Experts of a small language model.
Size: 14 layers, width 256, vocabulary 4096, 166M parameters.
Experts: 32 experts in each of 13 layers, 1 pick a token.
Below are experts of layer 10 (counted from 0) of a mixture-of-experts language model. Rows are named router (the router's row for the expert) and show model dimensions 0-255. Each number is 128 + 24 x the weight over its row's rms, rounded and kept within 0 to 255. Numbers have three digits each.
After each expert's rows: "comes after" lists some tokens at least twice as common just before its tokens as in all text. This comes from a sample of Wikipedia text that the model never trained on. Tokens count by the router's weight.

# expert 12
router:131104166169128152126142105102154111130098089112093128114136122154114132160112079147125136140137171128091121144110099137156170135162113073110112136126091157151110171128109142191082140132116147129149104124148131124088106170128163100109183149147108129148131077120127109122121125178132132121132154089150156123107120139104109122165095124125148120171109174127094140087139132131137142137129105131147125122179164139121170106168115119144151115118116142138123103124149113119138107133123107117175084105134126158144124104175147110142061140110112170177116116127087114139109113156110108158155097095147123113155132098076173121108107085096141104126129109094164173112161117117112198104137130108125106143159131121123135162136126126133131121133134120125125097155098140144094115136150133
comes after: "\n", " |\n", ")\n", ".\n\n", " |\n\n", ";\n"

# expert 23
router:124123143139131096163113113118151130143183117106157164128128137142103122129151165168151087130126123139173159141137170092131176134115107096121157092139093164141159120144151130157122145179181141134195127125167150112131118150154104151121132107084125132137154155130120128127119103113117169162134109164131103131107120142154103148103110098145120112134176113112133138115163081123119097121126131171133117144113152138117100157091119136168117095137163117088129163170095106100134107150133094132167119133149152124159099147128126129138132113149120106105169092108113143163154146149141169100122114166105148128135145109111106118123187097090122094116124152124136103140108084151105121164173166099098152168123138145147090112090098134137074139126102111132118150143106102108111148088152147
comes after: ".", ",", " The", " that", " where", " when"

# expert 18
router:109116110139122116157100133098072113118104124139144197125144110101134137141113130101158155097096123121090105141154126108124090105143132117143079147090137155117079162128112157152111123126120123140113191134098140109122153099097127108107147118118129115144120128117097176120125110159135074081083140153118165093135128137109118129171168113135133103135104132143116122103109165125166093106184164116113116153132102106143103161078131121150102097122100139175117119143161103146089124099130148117119150158085157109094157119110139122146137149111168122126106124088143139141146080178115177128129108135171139155132127182146118105129102148122154142116120116156075081164129117092114150139124176170142120167118158133136113114130159126132111089146146134136138091112137128133134154121133149
comes after: " the", " (", " \"", " a", " of", " and"

# expert 28
router:142091135116168120147173159143149154162088126130107144158109151142144129112138100176093174109158081126165126126080169152127144104141136146153074141156129097144144093126131165161113144127119093160086122130138134131100105141136118143155109141144118138122141113097168101101145135149124123114133120091152133145085170103112135127087100128126136164101121153141175147111110147122093105152109157092160113135169111148112157128112158121147141132094137139133146083087119150128139181090122153090175131151156103085118071167159141175196134101107157159126133138144157153120122096146146150134141130144134119126160122108157124135115157125113124114142125137139137105130149148155100154121087167090157131132136158137147139148072133138147133140151137148162124143107135133150113114144099179
comes after: "|", " ", "–", ";", " January", " October"

# expert 4
router:111124168142104130128117163079171169134105173110154086121088146123121113134110081116131178133114143123101158119095143120135156128140150102140127165111124138176142119125142125115121141111132137138128151068090165131140151124105142150110131102120130110124126115152131129102138133136165134178114132144119115170140131111094095103096140156116154147155129068113166124125103126121130129134114078125121151182151151086143162123123166102164138140093124109109123134111137167100116152087136139120099134121121113130106133108123133150121131133087117130161146147110145094115084083124142102168148163151135136108151160081154164156154108144134083142097107096158120137111114172174116110118145099111134111116123113127117121100125182156130128094111156089155108165119109078165187146132086095
comes after: " ", "0", "%", ")", "2", "1"

# expert 19
router:161123129158121123162084160144134137138153150155151114140096147083162141096142099150096129119101075134117112120131123150146158143147131135174110125148143138072130098121119105127147144147143121091186146117140097133105101079110134107132130091145159131127107160117098145124166088095138138116084124120120100136148156107134132142123121152133142133127111107182106139114099123080130116138099139156128160179159146163142117107121125131165129155118135119076123125166151126167136122135173156165139143136161114071136117105119176179116161170104149133158137143108126112096162127108126155155160132147147113086083122138140145108130111133113154146162133156122104163093142081113127129150112094104119109096145122161152093146133170142155110116154149111186132155079132100131131122133167106
comes after: " |", "|", "-", "20", " (", " S"

# expert 14
router:080092109121153153100166147145110101117119127089133125150156131099098094158159129116161129128105092141146125069173124088110144168109115111161127092147142138097133105096124092095146125103125125082103098153101166134140107100178145132123120139169126108125098148110148132097159113166153113118148106129132122147146118158121153119173096135141116124173141172079118086170143120118102077144135109129121137105089117112126171098095119147071155145137114129142138173130123151125122112126142160121157140143091178117154117111087127168140080115122085123135164102159100138106124147091158104142102108161142112159118145111152110106114106160149128105128118144113122133127130168133127135133099096132132153134138068096123149109125097116117127134099164144114104137182124119096108131146126095
comes after: " of", " with", " in", " as", ".", " for"

# expert 7
router:109088118130112127084131127091081110084105062139148098089130106132126134124141103152101097168153173140167113107136143088097138101155127121148170100121108109141120122105121064169141122133117116119142149136088086119124137131123125134129102104143111109167136137130102157146148148091129082122122165105145114158180139115122133126109126139116110141131116087113143143112144156125155123091115119161089098113127105157076150141126159110097121117107122117165183134096148147127117165143092076100106132132128118152107109127139101107116071139173133158110153149082160168171101159122134098117156144147134138121132142168118095106153124109136118113128135110104125102119120106066152128112112126133126178162162118135135102159132153128122103146132194153146110138162146106138135104138151116
comes after: " ", "–", " (", ".", "00", "10"

# expert 5
router:111156108083120089147130113113113147144153175150156099098140085125148128148093146105125158120146122129113100151143115153107090133097127130136122133145128098134096155158116158123121082163110133109111140097162148111144132161114123156112125137102153111092107102158134126127101119103093098166139108166106167166138106104148122097126139129140156124099144092132134139142125095142185174115086098119124128124166167082156134157137137121104079088126106144120133141117127114105118095160144113123109117111100161138148148146131152103120129149177102152095127126118127146146103120145127180098081145125126156159157139177136113126101101156198155140141132139098116148101135156104168136131165120121140122143089136098086124090145111140120150117110093186146118108091138181124147102148158175
comes after: " the", " a", " and", " of", " C", " in"

# expert 9
router:143147152146125128145120142134099140147092118156116114143139115102135143106088167110128153089125104102102126124136105134134167112131144139103152085091170136157126163154137124126150121175092102117131107117142122177152166141127112082146094132110128129176137119150130114150148114143097164134115120081145102098158096135152108132150124138136119147125140096126109118156112134155116109115110108150129123134140080112143116171145130163112121167082152100110172128152170150089134094159158132083092100061103112107166119155117119087103140142108117149132112126095122122098144101122093106142138138088115217192119156116126152129143127110134146152101094098142145124121129100173180112096091107141110150114109166112125134114114110120133190092124132139107146153104135116134147121131125091
comes after: " |", ")", "0", "1", "2", "3"

# expert 20
router:175085121121145118140144147141143120095164121127128122097136109099118121131120158116151141159125132172140144103101146148130103137080112142160173126149127144133155144134111135111154156171165132127171157136148104116114074167143156166169088111155120144156123161110129137142128122148127167135142108151157127107065100143140118137120120108120096121108126188141137107120148104088125147137094137125101128109108113154105160075110137132142119142137122094138119117119162155120122115100080155160112133125168171124105158120097141138085095082164097118087152083086086117122176141149161095111137136168115100141123150117099109107107099135117142130162169141101132099130095106119134136155100147164143135154118117103140105139128142136146111132109106131095148143116151078132096098108205111
comes after: "20", " the", "19", " his", " first", " a"

# expert 13
router:109107182137154126145153120133111155115108169158146116137102124109093175125111109150151148131122118071086133135151118129106083083143132174130090173143163146115138122151174150094095138128117121122133121102159173140178151096130069099154148098125098108110124120123115105095098136110120122139136135124147090087172159151087119112143118100105109143098110075132143159160083134140093135138126143117100136090141091112103145157170174135125144178102145141169104134126130153115129129086165143096087104093075152145119143097100132110101128164109139123165124116146131128118114115074099124140145117086146169129140098111101181145115124124129144157113123100147122137145135136093121096124114122136127151141123123134116144129115135120118129092127112107139133139131105123099176158164099112
comes after: " |", " in", " (", "\n", ".\n\n", ")\n"

# expert 30
router:147187142111110168130144158149130148127120143106136129141159080164168130152128133120116136152142106090136146103110165152110124105084134106153142137134168129116131101143121122068104131109120106138132088145154089118129101119127114101138127150121171149116176169148092135129143131149111134109158125133141150151145151139141156118105116190079172093151150151136128123107129134151143148150098137119114156134085128134140131156129129097114120138147131104167134128130167109135159171143147150152116124101155141157105164099194144091148134112110123108117164167140093168166136163137122134143095089072079141148070107097146118130128118117117155102152112165119140116132153175115131131154116155136102128067134100175131120126153102122132148100148118097138123150123164153110100179150109103
comes after: " |", ":", " to", "1", " go", " serv"